Below are experts of layer 5 (counted from 0) of a mixture-of-experts language model. Rows are named up (a neuron's input weights, with its number), down (a neuron's output weights, with its number) and show model dimensions 128-191. Each number is 500 + 25 x the weight over its row's rms, rounded and kept within 0 to 999. Numbers have three digits each.
Before each expert's rows: "comes after" lists some tokens at least twice as common just before its tokens as in all text. This comes from a sample of Wikipedia text that the model never trained on. Tokens count by the router's weight.

# expert 30
comes after: " | ", " ", ", ", " (", ".", "| "
up0:492488479476484531491495504482465447500503528539573496478499540489520529505537544506508520462489525484504477506498514473500467544521479515483503482491483458494486505489542524546512532489480472
down0:502551527468514532511469568511517518528461484481553494489508517521477508520519513509497465436497471534504464466471494491448526507503508495498510522502506499554478463494523497537483515542479537
up1:459490506510459514504523517504468523502509488507487444493486493500499446536509446485500488492521474463470495496517515488497501504510494504475482476465516464496462547507442481508501491477504532
down1:492528474505507469500511569514501502486512481487511487513450501484501494524470516524499536469509470512474493534470507479487520528529512478504518531481556530486504501495495526498498495475507517
up2:509518481489506510514476500550455506507549481497536511515519509497526485526466463494502541471492477484505494514517503491474467478470502496501497488493501462470526461441469529444522507517517509
down2:520496493483473525486486522525479504510468544548515521472496534507451482491513457486491471469515469442516524470484500490531555527510507493480478488496478528452506488516535489519513476513488490
up3:462484523499522517501496472500497529501535520513474546498475489487507464498519484517490511542537466461506479475536492490456497483475466479511444469452510494527536459476500528480510538501556502
down3:464504485505498493548484556529529517531499497502514512489516511509465528487498474523496467538536409471466474537508531494505493500542521504521457469514497517493495464454558505493483498488522498
up4:474512462473520478491515484507488462561555470535530558533536469515486494533491471468493463527488513528510465503468467483519521506526504522477509514488483503514495506492495422511504493526449509
down4:506529504498485501487529488472504486489488524531474487507512511465483506526446505499509501442512516512494497508506443555465507531487508511466468513501486472508497517480525504506484475517492445
up5:457497523501498503516500528508513457485536473514521534501475500471500458479528437511480529448501509478492508536521507484506502517446474476490478519546486508501493519475517481528498467545535491
down5:515518521476513522484493504479473550480478476491485481447493463559465456487501448526462496525534496479515462492519500517523512481481498484480506522542502496519459468519548426531494533465473480
up6:489557503446503526481460475496484502529498505492492490477483515486518453507517497443509506501482522455507510492574466505503521516463462491521517491530514486495483493535495515527515539524527518
down6:448524482480495492506500523516486494461474502497503492470485528477515476519452494524536530491512506476479544504552488524484485501508546458468540519508518522485523522517501461499498503485484562
up7:515485493524477495481496492514521519452494453496513521518460512535463498493518534505507528480521473493545505482510466485519498510517528458505498535535542534525533496517491507473474512482546459
down7:525512457526489486438492547472500528510460466488515447472502506457508467502468495471496496518531470472491512472500493521533504518519478512545444455462488469496505553500512493513462501552484509
up8:486489479486469508505467455490491503491545503469528469511487511490461539495501474515452547484486470503482506531467493500527497470534522500457485508490504567493499504471491479468499469493526548
down8:476517511479489531493525547514545491525467517520482506465478493519527531522471546515501506496534488498497472517476515514478483496495452494482477505486521464487493544525469519476544489480495493
up9:500484527489485494508510505503506539487527479498579462500510428472489491491489502528516497509557478476512495522511525464510508496489485532519523518423512486523468508557527541462492471463513502
down9:493508509447502512510496518511520519538475462447523497499535511468494537491486475499509545493478518535504535507493457513517527503529496534517515505478501458550463505500447528517499468516465517
up10:521506487520505469506523537482499493523472533490496516499504485472497472477501469453510515511516517486514488486536551508488522532505462460483510500490535504468455517490497491494491498507489472
down10:477471474511517540469495526509478519499508495479468469498506501464516459499484476525525526479472494483522456484524504500459522512479502477513530516470523492486480506534540482497496494510495487
up11:432471459526536486504499525520518532462462504534473570504503511473491473455441459523464495489512503526497495511520509480483450459487540461525483519478484510520474475537524456529489489473489503
down11:484480526450468481498535498526519474532486508508538505499431536535468511503517508502503531510469483437502496495530492443497491483548531502515483450476544448502485503485507511475500473487492527
up12:507502536496458523461505531497503518487469521514509477522450494506553475478494536486551486487543457510505504485512522518467459528509494508502490493460434475486512432506498515484463496488515503
down12:522491527491491531518508479439505518505484454543473494490481528501490466504556523489519485462486465492516475504476497477485499569484517458472483469524499533521513498488490508523524479474472527
up13:497498462596532498469528473508505502535537534513477509544492505502470489457518496503475492555482515536479544550481484481491455451500505487543469464518474461506498498486507504475531503510513529
down13:461486495489500495482496465493501522500520500516515531517447502550456478542544465483483488483509493477505507522540450494520543511495480440508510460483489547513493536472498534536483497454495517
up14:485493538502507506544492506522486507488524527522493499496497497511510505501456538510507550476554511537506483502500499494490507463542508513513500513543493472479513516499487464534484507505518490
down14:500515462454500520497533531472434495490508512502500521490483520475475493513499447472479494504488545470518493504484514504502503490494503499491507490454513500515502494458522504502492503501478500
up15:524517504472503534518489526524542464472501500551487502511504526466513478496435537532496515497483554491454523516471485493451531494517473537553522519503475507496513492496504507485507495525516539
down15:523509456489533495475467506487525472534504504492488494486489489514493521489501542485491518483514487534470547503508463526516520461497477522475494481454481530491490483503532489510495502516521507

# expert 10
comes after: "1", "0", "\n", "3", "4", "5"
up0:469489485515496517501530560515496448527536499518470502548512488506495503497481502541490489461459511488495476487504499479475500496480490526480508534450503470482501477508515514492499528500496496
down0:501488523465505517496474476448507541483461490509472464482508504517491490489564535518439472556515481496508491477534514463538535486532517484508514505517521499497539461488484504486475517499492478
up1:488527518525507448467493469511504494509442491494482439528518461481533504472479512510456501485503530547528470527502474489552517468520476516467478483503490516533469486486477490502498488495505486
down1:528476512494486490543512480456501508493477543508441496462504495519522537498513528472495502503489494517440514486502527483522477494518511517508498492506508465510499521499471513491500517480497554
up2:474485461506544509496482521513528484451490485532487498506493470467540482495528489482486499491466516508459496488512501512486464491498521489509491495442509498480483518487542469556484549522523514
down2:528543474521462487468453524511493497471528558484518525494484470473494488520519546507473497518532488521468500490456511508469514485472514508522488480456475529507521529516460503492501514490470487
up3:538534508506546504538492502461503510530482520526527477488556488526497516500547495541469536532533526517472514486487481499485497492492506561493477488498496502552479553486528488475486535502538522
down3:536513499510504528484522508528515495565465498533513498454521495480487505497468527447510514480472525499530497499519545504489532477441465500504478463514476461500460546472463490461506501495533497
up4:503506489483490553502498487500527546526476497468534518496507533545520535456503510478551475496513520546498520512530503504486505491514512466512475479458472507491473490500517497489533473519486536
down4:486483517489510548498488487499538517499479503532484482481499526472508509508480464506463499486457545503515535494474511546502495483504485477509467538507481504478495451497488488442473512468494497
up5:508487512509538484580529501460513510510514483531474494507495469477501487500487519498510491502518505495534511493523503477557490516537476507513498536515447489505460503517502507517501523510515480
down5:502540509428501502495513514463447491468503483503486487508479485470485493455507523457530515473461516508543497475494527473492454487511459546534489479502483531504508524502532538522491509511505499
up6:510491506486491463543497524558468527525459465481499449485515506505507510513401480526520515503508535463512472477485470547478492454504502489524489492506463474459510523517504481522505478501511521
down6:515491481513532526531522535494504464520511523508504479486490525511507503560533492518494487527502471499482507518472484498518520468495500500520453503469494498475516463520507476523494468482515475
up7:519501512459515528516522467496542525548536522507507492484490470461480492520511515517484539507511514484515514473520500469469478487523509518512491525502523478472519437497491484500485557511518538
down7:478511537477514502462494548481453506459524520456490550498529454473501505531535483476484468434522502493495558503507542486536505505470486476484488482512518460519540540496478451484471515470534513
up8:547519530497518520533531491495491508526544509494475498517526453478473499562477507547479535461519529504510472515510487510501483489493512480548537482481497498497483483481494469505484490495498528
down8:510512453491482456506512509500485477535513496523547518483496464480474525496517516487461463509476502423519519525499527503426480473509480499524491508504527499520468521570466563512532495481543519
up9:500507517499503510490426482451495526496472531530480485446485509490515510506530522525492498545528470494490488484486492518525538487516495499514494459495473490513518548516464490528484470500473536
down9:495481496497503512498459464492478476499533528490470485454480541512492520492473482542515521518537488468517520521512487460493546477488532507478476514518507469455507484458486488471470499507521505
up10:537514493461512515485505537561472522527457534502460510479498481506486484493513529501498498482512524552502467496478519480530466468486500492520486506522511498506504517473472481506526525506521462
down10:488503527510510481521542530502499514521476484509482511489522527492506485491511451454474472478500519485518499543500509535462521481539481487486521452523502439491493524527496560508501492517495500
up11:476535501509478506525514476524512538497481471448518512508562494492488516483490478463519562505508554480523489517489495511522488500500521503529540513493549465504488504475475533508505508508524529
down11:501523484515495496485514500449502527482542479505525531515465543513495471519482493533508511502466486480550487506538544500506527463554512531520541460496457468515482485507519531497555547484545463
up12:498468534484536484492513426513536427496500477494483501525478489517485518499526476555484504525491485520494466509510522491481516504504498525495514456494552498508494499517470466457437525512557470
down12:480493507485451510535552476504489486533472556478532488465446523533510470497467516482527527511485482492510508513503440522483504525466486439525529496504496512481510506477521525488496496505496517
up13:590487503495511494510506495480547504524524501480466534492497485532477518536520462467469499511512497516492523518520497494509523513516482544525499497527514526455506497480517542519534509498538509
down13:486505508477425505485537503505472510524530522535494473495490478478503495524517529489517535508459480500490504564506499514494519449489544523492520502486471433499460499481519543506531541521533530
up14:516482501485514510546507528527456484498476522471519507526515481469505480515464505544447495524500505467503463477490508458494489491472479468482511505521494462413536502497470449493506435503492492
down14:523548488499507502522535534516488525542522507464472484505561531529523524530504513481470462477482484460491497483504533515474517469538490491486500501457499472514539493495463514526504469498497477
up15:468532495504492511497510400484496487505485545517524478478475474501535525481503500489479479503514513486545515492470520529523472519472473481526554489528490507493507534540527515530514547509518506
down15:467514502522463419479540522501500475510493495506486498480490471531521537538522504512478479530513509536517493525535486515478484521461471511481504516491482490490524456500512519497544517553535496

# expert 8
comes after: "\n", "\n\n", "0", " x", "5", "4"
up0:473470512512500511521476476471480509476491499513444541566491493528507538523526443466521493502483509545481480500490456504541519493498523477524514492534488469491459480481490516520495480502511525
down0:490521528480485481483531526523475502532477499516531489483531529513452476490560513513509511533497457511538470430465518525507496482566507530523481504454485453480527490515502514449498472538500522
up1:514525525516468474517531463481484509507477454451534446514501477496484523483503485560420490502567479513491523485512519502499519443504520554434510532483544485493523517499511504506505475527484501
down1:488538479500537426492475472505493490525524512512486509483497525499494508491474499457459499494485509494543515506481503529490477475489536545562552496515511482497497519501477514456505484478449492
up2:496464496523494528483506486488483528501467488511509496518485504492498479465537531488510511508492505519498484480474486460504512520497482482482544521526512515503461492497491486478499452501488506
down2:507510462442487480499492514536504533492488462463532531505445510478493515512523521505486501509540481530535504530485453485494468512509490479559458514499512488544548469468485451507515529539484476
up3:520457495455511476512456437456476480500504527499517478552507455469516470485470492519498481509492465551473449505493495489489516503471487499466516536442460504468466501485513521487510506543497532
down3:515503466495497504498500568486505516532496556512485492536548524464468525511504462520490479510497440477496489474490523496480490554480496528493546489512458487459468531538486508586522494450472505
up4:483480444463519487508466500549533478490496472510503523505531494490446495495476482485481450522514537459502507525534476518492512542488527512481527488519531496529533543528529455489448495497469505
down4:532502481465510511485503518487530492518516491513498518525496514478519495495512487519500495499487524522482475480451484532495446538454520514494498460474530488438490513457472506487507501491502567
up5:503545530524511531494521512511508492479499487528525463480535488494503502532496509477438525519495488462520469474513481468510470489506477481485515503482471495469521516531477479507464534488535476
down5:522517507491500487496487545509471555507488509509508509517534441498478553524512513489519539513477518511546508486494519464519488503509452502519508511485548506489480523503482503490488525499482534
up6:471510535498528458511539518517517501513509523456481531510456471489486483486507544518494527517504494509508508492522473510524496516483439495523539484511475496499508477538501494507491526487505491
down6:492512491511506502531472497494494495458430489478502499516503471477494489491509440524483480475514496495454512489522480493478529507501542465502539514528532507542473496475491530521452429485477477
up7:487482520518494517513491544462516502497530485524494502472491472464486511505531456545513469544474508524552513483551505529459487480452518499494445479525508490449531545512480495469449476517533462
down7:535511489503483520512509537559489491548493473490517530472483534503493502509533480520493509539534472517530509523482500494537504493519528510513498484511491538450492481496518514486503501488500469
up8:504490493535524498509476523470485519515477544488547516505504437490535480493527476519497454507499497507507509518485518506491470487437473517498503539479461495516504524463533477493521486499546487
down8:499503469549502462530493505473500549492501526523460494476473487501477498475554506512490499508509488499498491501471500502461528479524466472526514516492491491503484504484559486483444468492502487
up9:540503495508468532435472481436479513475476512469461487544521474500442512484477463480495527571506523526517490556531472487523495528518485512538473466449490505494527457513501489503501520505516473
down9:495495518535525465501545492520477489594502525519486504494569518487488500508495504493477467508545484500487485519481479532453505470529510504472462481493535465481496481509519466467471526548504506
up10:500463486490500520509547501532456478512476499479511539522509494482499525469467477487510486467503480513536456477515520499498451548509471517518515491493488489506468498500471502503499455509493468
down10:484526569470508503433540466454480516526495494511473455493471521462528529480507513506497498510404467509497499477466493509532500534511514517508500467537549502495457479520483511446513523499482524
up11:513531492505486501530488483468462508524493473482515462523491454556504501505504527500503531509489509517511477453534445470517502471510469531468512502483519514508472546484523487502493498446517482
down11:515466511458524510522476495483442492534518515528507528524498497527525518487564525474499558519487464539478512498513494493530516507515541515502488511474447514481501470483479511510478485524516444
up12:523527472455506507509490531484506524493538505538497505494500501536532528464496490500457485528520523455512511453534493461536489534509524482515510451491521547505460467512490525501510488497503463
down12:486483487521502523493489523506532444496472532473495524557511503515430486483528515494505507484493476494456530521513505516495485520548480502491525507461480513519522509454474513516545499467488533
up13:516524505482512497508543483537481472483475493480484486534524495463468491490479507517477492526506487516466562483503445493475478492506545513517514512478478463510554520549537524474504489515502459
down13:525500528554510488522487505480467532519467477481464532490525496469519503531499529514532462510505508503488535544487518486548499499495487490510556530468508494502488516497501464509530482527498535
up14:471512513488505498555435478487520487546521524488525492502527500468496481471561543499483497480479472478507514457492527503492482548536516511495492504482468484504486498484550498530509461520481498
down14:467505509526474474494492474518472448453494522487499509475489532492488494510519480511483476488484483496473462455460489466445515497517478520494531532528496547487519492498540510466511508472527496
up15:488485455524483495505523503522448470495501485511489555507498485463533521508501483524438483455552474510517511498490496532502463496486491511484493491461497506512527492502478543477504492534464493
down15:520522424469493483520481477499532526502505530460512497498461505497500537517495498487480522490470504532466513498505522494441500495486499496470492524514495520495501481471499517529525518480500509

# expert 15
comes after: ".", "\n\n", "==", " =", "===", " =="
up0:499518466505490497564470504490521470424528531522492513525536564484508471485488475497450513494490483524487476517498485482476527509520486536455499443512484469515494472515512490513495517520485468
down0:440478512458528525492538481476504499474511487521488506521481494450551494517539542470485515540506484451509491521519497491494450516522490503531472493514489483493497521480511505532524492564505492
up1:448519473506476505499528444487539489524518508507485491475492507415506463534453506526527510482513433494502494519496509526483495478472506490495524480503482512497453488512505438481488531482484495
down1:486506477484488485485466535492528464443511493493506517495512500488501508524521496487472525475560501523521484481530499477530508516505450481515503544472525510510441555469502501519483515537488508
up2:467524476544489496518521471554503495494543501546517509521551486458479506514513497509468561497480486504501480503515476471513481519499517523503477514482512469455533487465473470511503493464480478
down2:481476500490510511497478515475523540470528510491486492498452503451532519515505474519495484500476489481533526504523476515477478464497541481499546504498521581476500550489495486495516559531505525
up3:475438518483529497524464513494498487494482486453515535502544495471480481497515518480537520497543460445508503496517492504496485529473532500490501479495503504547532518460487445463519487455520517
down3:536526506486489584509484486502512520469566509526497471479526526483458500478512476499486490478465521489479500460484516457473480491574500502543481466503502476516488494467486516537511510477516533
up4:488487467518487482522491542451487519487478511489497525531454500503537469502499510474498507509502517523520472508521523474491513466521487443451514531514518543499521496530534519505491544497523497
down4:476517527461538507533537489510507501525481465502493499490497497500504524482488508539484485467527534539500531506477478508509502507495457493512494505524510543531514486504497470503460510481489480
up5:479452509484514493503467529518538484479534469493502481476484522451490525487479505506528496506505541519498500511480467508459474498491452482475484492477480564493489467506535487489496513464544504
down5:470483494480552489481539481521509493485481493495499511487492508508484485513531505510486498500436485553483488485469512524521487479483495499547560487519490458510473479485509515507525520497526457
up6:486515485492494456508503509516504540530505490482530478496544534466542496486540500524494511500518519520489456436523520481469511487459499519482511523491502472520489497484475499495458498528505540
down6:519499514507504510493492496447465455484493477478502555500508470541449479481423467488546516526479506501506516523489502526510469501486531497562472493478497562456521489514498454497508499517522470
up7:492475537505500471514519453510532496490510515495483481508537477485508477535498480475509512487527489531454485434494472493428491504492480529494488476515463506484509524506478521551465527470485516
down7:490461458543480453490497499491485491453490559547482478508499447475492492501497490517503497548490503535529512505529496486526510552506474528513503453462518495522538469495526516516483496493528499
up8:489494508471486473498471497453491499474498490531500497436498556499485506493510493501514516506482477519497496506455499502502479485498492448493476475482511545466566534510489503518514503485471485
down8:503504501534530477429511490460510505511515518488499510500518522482510518501492509432508521496477493481512490485473489487524482453498521472462507493461514497527491478518519552480518524504514456
up9:489541516506491482514482544507494514469506508517480504535503499529538504496473513480529503585494492527463493521460490504546484508480519497516531553511506513533450546487480492481463554520494532
down9:546514471472480514478533519511516528523455476466535475561493507459484503522516512489483519537499477479486519528513490512516536483532523515480497541563511514505513495472454461531543473503475468
up10:464464469529480487510517493499487493565512482480531512582499463525487506549525484507486531503464465519506510503472515471490534512497511541494503485467496524488482497535474491527489489482526454
down10:471486440497514529453477508478487509455509497516458574502501461527508513501453448541482470485486537491497502523462533545584513519485487494521490527473509533497504488471473465488477484450483491
up11:477510472448538525487454487493514542538524489483476453504514523507474481522498471500497493476484478516472581488516437485499512477568506499478489497525489483536528537531511532429500504492534518
down11:454511495484519486472469511505509518482503487523508498487495515519523517503505478536509469510489537496464503517506487548515513516492490511512510470471501461556520497493508501505455488516500485
up12:533472511501477505499486519508488525494470484488484482545513523477500506469452491500505519507540472500489508536467530514511520462517515510487554473489493507476524515483479542489528499498484524
down12:500543486482509476498464517501551518495467513509514458496488470508543534520516512514467470517489484521462525531498516491509523514512485505475475497508460465476476512509482508480445502439481506
up13:456536471451502478501487475482524512491560478489468497503474491475510513485517530523510503540517502542475507491520554501441492492491477505473500462467519511526527471541453513544500530496526508
down13:493491517502526500513508494473503458489527493506477484494486500500479516520485509494538534468521462515510478535521487514496511489511481538542464529490556520472518487486515495503526517542450478
up14:532544527501506565538519473517516473505491495528496466488545485474557498534474485455487524482472531505505533485518497518487524452454490513483452493534459476489477534545515506522431487500459523
down14:488481497496473495516475522486482482482494518516485503476524522489512472522525465491469512494509496487480539473486536513490520476469534525508473531514488528501498456473470525526501527468516493
up15:495484481505537479463549491490562490524483492511500489524470490522476498474518485545541476479463510519527505521522512497497502501531482525501512506472492496505477534488491486516463499500494482
down15:512489525466457512528498528525514503545507476550533522479518510481529468489470511529495509494509458505531514510482453474465492503515532488487507539515509477479482503504468475495496494512479537

# expert 6
comes after: " |", ")", " |  |", "% |", " |  |  |", ") |"
up0:482496513535503501485437485476515492476501486487470532513521471479541504518501484509543465454533507527479472458451461438565483506496512514501463528508548503500505468511471495507481487506505531
down0:433513495524487486467472485504495545504505476496498591490481480498516461490512483515465517496473516532465464482492521512465496494521458494466511461514491497505522497510478539487515475527515526
up1:517497529511526498505496519497483523520505506524495482528517508535540456472517478492486480509536503512510532443523445523499483547501514437512502524508433464506508506516502506490528514492521481
down1:537502546479487537486429494558495484474512527465495523491523511509462500513436496489507490464533492483489509478502516496482484514525495528506486517501479477489470524489477481501496506475521500
up2:498527488473489492514465483496509532516509462485500522495474509523539498499530518510533514523500552471527529466521472463544542466526469479489555514527469475510515462540494504504530516500496493
down2:502474499494538507517475516500545497474498485520497510494506509526513514485503483490535538469491502503550491482494496490495504484466502529460490556492485489497503487521500495515519542479494491
up3:457467484505491551536512513490442505473474458492529505483479482544482475498527514455513458563484460434513514468508562456528476515515500484525504514496501525500515500557525512459491486468505538
down3:515518526472515511495478526500538509535508534552503489492512526523521483473439527487561532499505532488499513510545511455492479504493474476466522492531518488572503504539515502548466518488511505
up4:490495466468507448503494480523458499507549473439508489545501473495478480447495489476520471518521550527468471529537518504515481499525510489502528485499501549519464507476483515532498525496511496
down4:479537500518484512468512484460501457526470543523548488455466447482498498458461474531478511429450440559501476508489529456471525508512524476524460509507508488499485500513491452498523499518530509
up5:515470539528501554493514498487484509529487496493495496521497491497506468480493503553479526448520463513470485533518524497511466465470511445489506468488532496466461541485473495537534521488490526
down5:507483534481494498535498546515520494501511446508504518510492527448546503498460502514497489492509470492511492503456499483513555470528486471510501478491504477503487524519499510526510468525513504
up6:492533505495534526514468513579480503494492497501509449541527504534507465496507493494482499515546496481550468521503515492521498506515468499508511516498524517520469472539498510444514521481478524
down6:468465519483526488507499453542503475523458493465502477549475501491477518512490488483512517508503473465494485501497502525491501456491492465461494497493540479538484510479433494485485508554524544
up7:496497519503483522496525532514493442553467495488492483544508492512546490521508493537500522491499503479469471466520493513473486475495473507479468473535498495502472503517485495538507512471519512
down7:522503448515512520469515535462493534477520511496457521513513467465482524522532513536512527485493468492513525515543511507537495487506549512536503498414508500528533446441493528488522528485490537
up8:495471503493506507530524474475460494486486477502508495487541476519518528493503513518507506486458518504482481448521498469474446534520481506473507534474539531487500467497499530473514524481507529
down8:532492425517521468460503477481485525506429473465472504505515522476493496526479493490523518512458538487498495520458514531499530502517522502532513552479456480477485487452496502510507513508469498
up9:499528512502492491501511463536504520497480468523532517530492529526558481527518534532526502537506495509492489483479477494533478502499490490479489490490474504510513474505526480506548454490516481
down9:508486476473492516480516528500494493523484489504553488496507500524491475516500468522531539460492521488508519442548487502518504496521476488510549518501511507497522452513469445540503532476495491
up10:489462508516531539517487534503515518515516489515506495484535505469550466513497520518527481477535466497538552454526486506520449529503509469495520483512507497517527505489458492511523516495499520
down10:498503531473526547468510453468508537549499484464488529550464497489484481504499467485538452529501515546495508506548499469534482525517459550525513526496532456487534535474510551480500458502476449
up11:504470514486521517543532516514503502523558514448495473520527500500514481547475539495480471494547482493432489482540494521474486543495536477502499501504515564496554529521534492511486490481517510
down11:506488480523524469526529522479465515495465495491513543501524518512518475496497504484534526517529502489498517549490520535533505516498500464496574450521542516500497456500452515489479503504495512
up12:477486502466512498542472473482517493479487492498554436500499493488512486523488498484511518507510486498568486447469501500455475535498536471508497490543483485476554577533497495493522483480503519
down12:517493509509544489493534454502527500479511494466540519432504546470488472486497493503484517478493497510515494538512463461499545499499488450525460494491474521505464540488536514550492497486524498
up13:508550539524495518520519527498493466471538523445519481483555510491447532521496534498508501471529503492468515466476492470517484499457516526512516478503518458464518514453478462505503484475505508
down13:480504491527500488493485514515492493468466515492514516541520536527513521455509505532496470481548505515529528530537499498522499470459518455510506488496501493494519520483530525484512488455474523
up14:506483488477503536519484515478507451491529526492503433483533519510514495525558506504500524522478515533536517514488527503476488484469488494555504480479505507479448565526502495531487492518496473
down14:524486452516488527527526532539536516497528476476452513458487504499507499497477540507519515515489497522497497518524497504515498442520486493490426477503495489532485510486508466543546463468509507
up15:459477474500510525482509497521490495505519475512508514505518542512513496513584540536504502472507525496486475486476456506478503489483518497501465521523506512481513504486477497470485514486565486
down15:483519485525504484509513516514493530530450482482482482501484476527473481499528519515533485529516508498476538505505505522502507501478446490543557432509537493515491472485485517452491531491517524

# expert 11
comes after: "2", " | ", "1", "–", "| ", "; "
up0:499503508512537526523522466469475489477535476524504492518493529479486515501551469496478437500494495430510488461500477429510501537456539493522526483495526513460506553471522519503505491507507467
down0:493461492464527511509468491517493497489530508474533499503552552523524536496497456480451479497494505494478553543466470494492533473491495499476467495524537525511502462493520447452531484475538525
up1:525494520521527510516476491509469479486470519480495471506507447483488482529501495476490487492513540476506476490482492505455435507492548518495486463505474465508492528531517531500536580454487488
down1:549516509525508467512512476512496478536443522534452518483477513472488520534537489495518448483502464480489505535517503485500490534532512513504477482505510513458491492488475490522502519463532521
up2:530475528487512517456495504504443523488495520493458515513495487488499465506481542514490514522507531499522500506559471477518471481544501514532513516476529514550526522467563503536543496514474475
down2:538488541497496483509511528514470470528478514513471536478490514439497494478506477503542528536466510493477525467563484504529516492461546527535522469510444523484459540495492505520488532511522486
up3:506489500461526480504468464503489507475486501510499455490548499444527534529464504520455539474471557482501447493481488477530530514522537466543475520487515514514480563469464463510484506495505495
down3:504463479514534496458530518541482438490514521503435513441517513525517495527531447553513474520503529521514527483480518510516462470487503497534486507460524520462491481497486441525503489478525481
up4:528532518504501528496502464532470537513481470503520496504479501485520492529504525518501518468540502503513525488553529485455464515459497500523500497500536492494499546531533502510498480547473538
down4:490475521502498507506524498471513465507496489498549481507469539487506506524506500508496476517473491499477496482511496473488477548469471512485535527527539492509471484500492488475507517488497493
up5:542480495501501498501521532512521505554515518473510529464457478479532486494455480518517488480487539499502478459498436527485475474507530517499539507451482454493538503484493540530538496527568514
down5:555536472507446497461493463518471476482503493529494513492478520485531501491536472537493482496484514501534466539505533476505541461511529482488517490503485520478501499506476483458505517503509498
up6:483508520551503500487520493495513499504561509531507462488505513526483542519485520504494516465501479487501452436507507475526527498486485492513524501444540526482500518532533443511509488513505499
down6:492471465525518496520520454463481497484545479499506479494524493528487508482531513474559515505516481503494459496499465504518504488534474494500501508515510518528476500554512496508515453496517483
up7:511521464489532510484522472477501496538520544482515523512491496500510516499531498475506465510499538485450479500519458444511531521521522463506527447481481464538460496470484501519480527495505520
down7:517498486510503518500528550479508519509529518474528560520473511507522497466495520521499488497485505492485507487470537488437533514481493513508495548497483485542468473509495488510447468488540550
up8:549474519497500534482507476534510485533501495476509489495529513537506563494513483499499534495551529526511459468532522481472497532462519447491526570538531525493507526537509471512512467493480494
down8:506486467511473484510471483504516479465545523483503487497498508561501477539494534503508451517482544494483482443499510484462486530512489466488539525547439524468497463493459524535500502466504524
up9:485482480517515475521492525505525486558480475512503531463511491517472486506470528456518503478517459518507482471489497528519508472455509506480529511491526534504457480483503531467488469540457448
down9:462476553550508488452479471543513488479518496527511461539511459536509495485516543484487537511500527492480522539477542528488509488520477517465495486536509521570515535545507513483534524501479514
up10:467505543522526508508490521511487463500525523509492520541510492523475543481563498542541487489522552527502498488476528487499508507533485464511498492510500478485507537541502504467492502519474511
down10:476524530452542509462488531523552497507506472524479496488494479509484475527500522519525511487538515512482531465479492505483499526486505539486543495497480474485438491471526496523527523508492461
up11:499480454506529487460505505515478495521485465476516534554491503494516541491501511490524538486494503523510536469501480499499494491479522499483440466556493488483484480525513509496503496531522497
down11:492542562515539448531507487501492497452564475497525499490499492497502499526472488487462523486531482532583518520470477524573517492505509515528489479515469465472501498446492543493480472512463524
up12:524501503518478483496425536525510471507575471486448491511543475497511522534528478487471492498525514507497504497524524467511472480497488490531480499462519531469459452515561511451475498473492523
down12:471464498494511449490490469526488462523483500512516478446512503474526518508499533471487523492499489485502517548531528500494492524495513518531529498523464541435487464473531532457524501486522487
up13:506487477496537458521446468456479497506554515479478492506503500479526513492452476459490520490459476499444456458496517453438535490481531477486476497470522493475497488505469481492520484522461487
down13:459497484527489468487471538501488477515523462574505479484503539488515519534546516494516538509494487509496521507515478519513500513525496495503461520480504496529531509474526468497512514500510509
up14:479462531494567443445495536481466480451506485497508468465497473479492518491499499523482516507508487500576507432509501467526525488542482489529459520465521478503469522494516511559481488548531512
down14:501490490518462504496540529543492508492533520501493488478499484492519504501545443515509473504507484486478530491501501456507507499508520486449506481466469481474506517498476497548504499537484449
up15:516461511484498523492492506526547477526491480505541525504503476470484497580538497477524537493548468533463460521502470512502481525503519549500533472477512502478507479496497529448497513510522510
down15:522519491464484474548513478487524512515525511524516486482489481462471479469458498458507528470511544536528493520522499527497541526468497477519513503512475514553473533441513492486496509478544485